Weights of a small mixture-of-experts language model, trained from scratch on English Wikipedia.
Size: width 256, 36M parameters.
Experts: 144 SwiGLU neurons an expert, 2 picks a token, a softmax router.
Training: a variant of Adam for the experts, 333M tokens, 5079 steps.
Below are experts of layer 5 (counted from 0) of a mixture-of-experts language model. Rows are named router (the router's row for the expert), gate (a neuron's input weights, with its number), up (a neuron's input weights, with its number) and show model dimensions 0-255. Each number is 128 + 24 x the weight over its row's rms, rounded and kept within 0 to 255. Numbers have three digits each.
After each expert's rows: "comes after" lists some tokens at least twice as common just before its tokens as in all text. This comes from a sample of Wikipedia text that the model never trained on. Tokens count by the router's weight.

# expert 17
router:110108096131133126103108177145127119069119095167171136117151131085133111169107125141119115131158179104113134096136118170141153121131090102133115101168126139166142087119132084165162095124120096136088157101113105148125133106112135124087132156136080131110155106084142152115133129118104161107134151105155172128148104127099119124167152151121138117122116150088057144148123119158111138128140089138099129105114166172126142106137112083124139102101128153146117102143112140100134116085121113100149130154142128095144146120132127124119191137111140104181089140141103133164143114130092128136123162114121123129132100098144132108129149121153119115109121144120134175171111129129178109095148169147147139129181101143124082157108130116130114114137153099079118115108127097160157128084093167
gate4:151146100132126172158115124135134160104170157060124157128189127128106136113093114174151081113151148164123135090133123089113168135114129140141130121116094100140099147149077122090126136126105155098176143126151101182103145118169107125161143147134177168146103133130143151159128126116121088120150157069127125105122114119136135148068134131136128116135147142152119117110154124138114134137130125133155131098144166079162132156130106162125104149111151110161117120121096120141087124126107109148129114117140103146117099131152122144081092139133116097088116108112146087122077149099111147162166134117127132121136136136159125128121121108149115128121124148104181149121152159122105134116100143131189089123141139128063094136095077135158129178119111122146149111089147140108128100116116100
up4:147149164107133150158136163159103132150120123143096103148114075159150133143106112125143148100128140143152121145109150171160131111119125145103109141101076124143122132136107161118121122139091149091178161120183122110082117137134107137110142101129101139141116119099115117086118086139122095135055127128149125165144105136152158157134158164118125145135144141152132142138157097077173094072154082143180119080125124111095132105116114109142130133146116121112151086163133129150134123154106104131101130090129096112134138095110127154135154096137148105110101095107143156153138163122129112158148108091133133129128124113102113152128117086094111101112128112145138159080140118112094140161130110109113134118144091144109108093084100136170135145131053177163096104125146132136123079103137115
comes after: ".", ",", "%", " However", " Dur", " that"

# expert 26
router:139144150115108163140155135108118107148134123107119141107140097134125088113129152168088108131097151104116149105152133167154124085094094148138101131132105186146158116130165097115142154143151116152140154086116152153113128163154092118109135113152091113121131136149169130112139161148102130129110161131169184118105125135135102121146148125187115143138115124118118178154133097140128140147140114141082117165096122128172154135154108124156145112150121182153089127127116068089155102135116138125140120074129111125139132130148123109106154108112118166115152182163168114124120096128157131060128104096111119149144121125120133167148094137118127097102150200152121145160143135163104133125129127151104100188133140120157118108163113088133155129108143156118160186122115135118134138138166105
gate1:152118124127169104168075166112161138117143164065113151129128125142140108147149079154129141148143139137135098119158171113153182115116128125092117159136124180102110109100135141134107103150092153130149188105149115123124151147119128149148159103147128131136150109114110131118171107134141121127150151129122114104167150059177145103126133154118142109135147149117151115146166115141121072135136117117147128154115149095121156109124134131083088122111103097122106132115137157111154144136105130107127158120159130138124142124114103133129111126103149159177144105122099150148111159147104090128142163128144146113158165129146125110136093106155117146155135138122104118162126145142178099149122136117120153146108164074113141141152095146131112146096132158128057088133125185126109071116052141
up1:120124105161130122138132142100178140121144125142140104150104154168123107117121135106155120107116120125117166116158122154129164124095147116114151119141114143138153124084129087149151100121139053114136077130123147134110111113138090132158113143078126124088140124164115126151153147141117120131118118074140090159118100178129141131116140122136114113126126088161098099117147141102119144137134167140083130129139164150113102129105099100141127122097106139126078131163157093122081172102132119120128122107159147123116115153119159149141109158118118114133133163140112116190113123124142147122155140110110121134099157092097164121111059126175174170174136131108094116116088136133174155098128076126147174160132128138129112192166137075124101154106136111083130159107102140116100130145142137
comes after: "1", "0", "2", "9", "3", "5"

# expert 7
router:155171147094156189160167133146154105152159105117162129131098124116107118146093106144082151095174164117162140130132128107101123110130119113163106129127110158130150142122153107141158110133123143113150160141130120144113139138136133094130162174120119177132095115125091151183169115140137137146125108108126164108159137146136137144131134114127115129104145135125087104174121116112113142126145106104154122162156112086169100099146146122115122138109115146161155113131140157149141176153100162125127137105120130105156143112165067111103101154148111132155140143115124070100125110138155102139136178148098171134124149117122100148137096076120114134184108190161117135131089140120122148117150124184130108138081179115150139133137114144135158116118133110100132171074135160111136105090137102
gate1:083118164142099119133117174139088142083102155137137140145096167115142136147147146123115139126115113128107150165113128142075164086110175148113151132126112128164122121142145130145125099106076130115146138150147150133145133110121161113158130129153108099153137129093088143115078147141044137089130145074129113166154130140135152091158140105113124158116133126121139092162126159168113111114136174122103124147116153167102110160131150104120113129137117074109140106121115115149147112136133110155162091092131163137139119126139161122172123148086137125159149138125162113159118155121147141117119121131145120157109105134157132122124088132089145130153104097143148092120106110180125169129139145152124102137080125144121119137112179131165141152149183152177106150134171159169160166112132101
up1:091113167123117121103102132132087092155095152138134088081109171153136117131110124131155113147125154051103125127112123121135102112119088158128118137118167138129139126103120175141139070112140131134140126126160136111122141154182105131136133145128106112115145114131112168121103117153110168132123141121132145159159070121135156144124134142089134133094143082110149138148132141124104152124115164142153091172155116127112103111133138132132140159122148131112163109096162110107142127126106165153094176102127133107118141114133103141116123138097089133124144102140176119119166166161175078138112145148091104131105125165129186117156143150086176121114131162138120144103106125107112134128119113135143127121130160164118132083129137156114118112144214140168076146138102143128162150071128145
comes after: "1", "9", "0", " ", "2", "8"

# expert 36
router:178117091131143146144095165129157103151106106138110156164124112172114082125118160083113154121184124134154158134158106114139155154140100149172120156154114175149133165156115124147138165080120131161160113100147104103094124152098124130123118177143121143115098156162144174114144127113126131110103123151172125123119121102129111111101131150114115118177113142107083134117148104114125129124134120111144104168143119141150133116135083155177125194098150132110089119150119115111135129152133074125118126136146099138137172161138150136086144129162089108106133129162148123125089163173123140120123135137130107128103115143157158115125123159144144134112128142164099134157094150160117147167148124124159084102131146146106117117114113137123149082052124156142174093114108142167110115128155119
gate0:146096079168148112126124078148135131097147195121138132116132179135160167166148120170137115136073175157163091142110149167120137103125147144126117087079173112102145121134141104123128136117137137114116117123118098145127115094090129128126109102113151106129095112137116123105124143132136118063170168124091165107105150123112139110135105118099166132116101122175153113073112134136117129130134139125102109122157117138073125125151152111126112170133188146110151149110161108151120108136159177115153124137146135154142117114112159144144141097151126143139137083104085139109114131109117118123159109117123114082185138136132111139123116109174141122148123129108122140105144157125129110138155112102146131135138135130092128119122137141097125165166163128119124073191090153157120145108103189
up0:135142123096112110110115088121115076142109134116131089144158096138127120126129149112142093149096154149161140114147075144125105169078149142120166141112127111148190124110150149160109149078128106178079087109145133100125151130098136132120173133170132147156137188147177106113150115108152159125104138110151119121141128124136117147139126117103109104082126108124149103122077103101118138124120134113100118146139107130163127134099135160155102107126119124146120128164106115138136129156126151117179110103102127125181142163130137116145152096145149145083138158162128079158136166107112160149124141152123123127119111092151150096168142145166145153161104107120134133136094125155135184090155094140090121127091077098157135096161155126146108125129137132120153139064123122121148133155162121
comes after: "0", "3", "4", "5", ":", "1"

# expert 3
router:116122118149147101127136125143158121154150106154146088081101122145128117138155138117121134123120126168137159106123156067153108122120136165122102106111128101183114149128159170171134120123140157134133167155107146090164106172139158123152143095144134154160128098137151138137134118106141133142161141132113140145124147147166167143149170115158133160143106113125113145103114131151144158145128096190120139141120133096127161175157187111126132145076118078111121121087146167151109116124131118106157136104119144101164150118101135110113146082117117095185136124164113154115130148126134116117225108126111103164158091123094097123107105157146107171119118114120121135110112119080140106153123128101117141154143162134121148139098156124117134139179128094081117129112148113103171133137102155
gate0:151115139111131134140175143094127118085183142122109125169133145076129099169151107135154147150119118118141142130150105138086125132127192160112118127153154156134115151096135117126142117116116130136092128140116119120135176203141153123164147118170148121128115106145104124124125118099150193131141099128102177152127144088116146170154075138129123133130141145094133108152101115180141162129140115083125096127142123085127142096132131139129100144140121117109129159124153140124139155155125126086111140115108110103085117130152078129088151127129117095160165142146168124111151152173146119158081162128102128157086129117125127114118200115120140125140132173140147155112116127118098172113097142160107117145117155108104093141149139104103131149173080139121098144128118113163152107164143156
up0:094135120097123148124148117137130056198116118113098123116102137126113142124098095137074104147124166141120173105126146100141161086118084129146149123133137113116150121140172115116164122158142143116134122125169135149154118084107109154071102133120081125133104109096138125126096179162135065134107108143148134121102127125131078131136117080160110162136127131128102143124170132088144140144134162122135127126129128102135086150140158149138142131176138112172122101128128099089081130106115130159127087107117128139149125116114200113145107134097120160097115100117089117132113107109115134091171143139129134110171136127135146144128059138140131145117104146114138103128175121158150085148131131140148179117136109149126129108153131144175128139119124118137137123168075124128108141132116074
comes after: "\n", " |", ".", "==", ")", " ="

# expert 28
router:148100140135109109111121137148138146130174120096103120116160121151114151077199126128128124127121131121127130128126109096108109141125115098121137085120128094108136118126146089105129124145146168117130160129129114156139135145100107139114158132097141090082091100144091150103125107133129152148099120120132115122129081166132106116112111137143156148150137160143110122096107160145127143094074100150108107110106133150110136151150124102116117150130097118116114095148177081114109189120158098095125132164107161120104111128097148133129116187111148109076108103124095110081159107133107136106179094079142163132110151129133171144129145112171131104141102092141119106087144139111132140100166136112090170146121129136136114083138103129122188161152138063171099130084125164104125130118121112
gate0:177100085176164166114127128147099131107113117088163135132158132118109130138138123153153102135133159143090140163122155117165093160134147144105138141151129141177134152145119162112081152112126116112122112144151136210124159120093136113134119125065144159138094136102159034079145120110157124072146107128111136131145154138123106132094126085099101094153103116150114111160153124156142140136093144095141124133130117107138155110149094109132134109142113131093154125145170118132120080117134099106128112126119079134108116124128132092086112131171109129137122110109126112094105154138118117137138140131154107077107112112130158127144123162143136140141085111143155141138095177142117097139138181132148098149123132152134149095167142130141134099124146106093085099123108140095149116152132144
up0:151134135132129133121115156117123166140116141124120151086141133107100111172083144136102167119136138113149145147087103127131084148132114106120112147149129152152153132116159116132089107109131116143103123115117071140127133106102105118146113143118144131098141120130189136068130083122147146157152132116113121115115142165094134113135129161154124115092114099136122114088211157158135097140127126150146161155149083096119154136108110116145120125155131089122136057103119151156105136166095154135142113100118129099142144163139150117127129123155133164117125122100166133125117135154148139099139120115131106078127118171168145143090106136098115159130139099096119147136136125164107109144076170115083067102089129104123123131106083104118106140098155167116090107143104098075113184137144141
comes after: "'", " \"", "-", " (", " in", "("

# expert 34
router:116139154163117157129162072151128116151193154116131159162130091168120125089125135090116116129158164118180137142145192125131118098160122109123174112134186112114152128147118141113134143110112104106121148162108095157139100110103107136102123100117112155152113184117148131160111138134125133120159135136123092105127123125129149103117147109121118104148105143080117117114095110115095126139115150170146141133128104146135100075135120119190147144122122102138145093130066124126160150174127151145199116123129087119134148117133126136102135130141179107098109149111135107124172142120142136115104116109135153166138165122129145150112069132138149152106132099124148168085128133170162135106117127125111133122131118158095119119160138105168140132087106148109116157139117162138062105106109114
gate0:125159162148154173145119130099112113165129153115167086102148104118178153104121140087104104166106063098125126089093160143150172147147118108147173142110120114164139147153125127136134147126150160103168162152124160150150144073133147130129126136109154127139130139144145172166132127106161152167158147116131132160159134122156107136143175122116137143133105155114099088131104155134119143153129119131120167133117113111138108149136130119101145117171170158138175129098109155160160173087139110157161091154105150136143136157102155091149083075109130097115136149125112124144179138130142113143109095164162146117119135090096161105124151133137121140174123129100153152131105120123110132125130092110171140115134148090130162114086105166096128167153116127131110137093126145111114095124146127
up0:152136122100089119140099152135163146146129093127096201118107115128142129132124103171145117137148126132129099145152124108131134120126117132127139128173113109129166138149097144140115121111150113085131109140102116117122119133128098122117149140106090152150085147124130106119117115151073117115149119205136118128151116113128113152129134139118131124091127129065181128077147161143104107076183143117128094132113094097146128146054130148161077159165110129110156133175102107118179086107112078172116120098123106156151140119137111162112145126128132100131125107114144112145128167135129132135127123137110129098113123087147109150103103121125167116125089141091147115117153119158144124205141147159156144106139146168119097129144176142123142125111110123156126150099125103137107176130082133
comes after: "2", " ", "\n", "-", " (", "1"

# expert 25
router:139096131199080136112139130085173099154131116082140136190154145152138114159154129104131137128113127128111100093125146124143158133121149121109139171104127105184155151087085172143108123138095151139106106141152079107099138105144150099113122132082114145142138101101144120150096127177163115160164119075120121126122145107143113131159100112093104124098134134094163151141108147125147127108169132147125133141128144156114147094110132104139108116135124122150140139138122102159122131104080153137181110136154076110146117127121139128113141113194118116108115099127184153095101144145125118145111109116112139169133155099182091117145114151079113173131117130148130132118140109155141083156111126113107091110126099130141135093159116153140107103111138128118165152143092092167109134126106129
gate1:165095161210136099111138161108146105100089131131125113095102119099133112107162139099116122127126124115112084111137174137134155164136116098098151168129126133116122168122103106122156153114087138121109095124156124129099129119160099122140061103119105132139109128116101127123146131164135140122099121121124133139110132125143167104127127095156115133129140130107122097126082126092084088133106144160118149107085122145119101115158139147153128148150087103175096134166193167097142126121144139153114089130110135098129166133109145121103075115148150142094131099140119143137106122114164123148103102142131111157117123158051123141114106145141155094138097146156148165108118109110131150177122104135112131094148145168098153130150145126131160133127128097140192104138104127130142127196136106
up1:154106129127153117123145125114135150098156137129093101084138166122152141067123132099110143092160130180117132138106107154169122121109118134162140112144129124125136119138128131122118109080158144150114137163159131106147165061092147124147170110123136163122091146137125085154135109125140121162083179123086133168150144113128092111144142129131105139141133091138109108168127111103118109169126097170150122134139138136140125120106115144129113131135146135127158136117125087144119121142103157103172114115134106105118097106153130115129116120123157101182102147081138158147129119137175114066124086145111167142069112154117127116137110161112151139144145093141114121137101142152108125129164124070134114191162107147134165158157111112107105119150164121153151163110151145077124163185156127
comes after: " the", " a", " The", " his", " their", "The"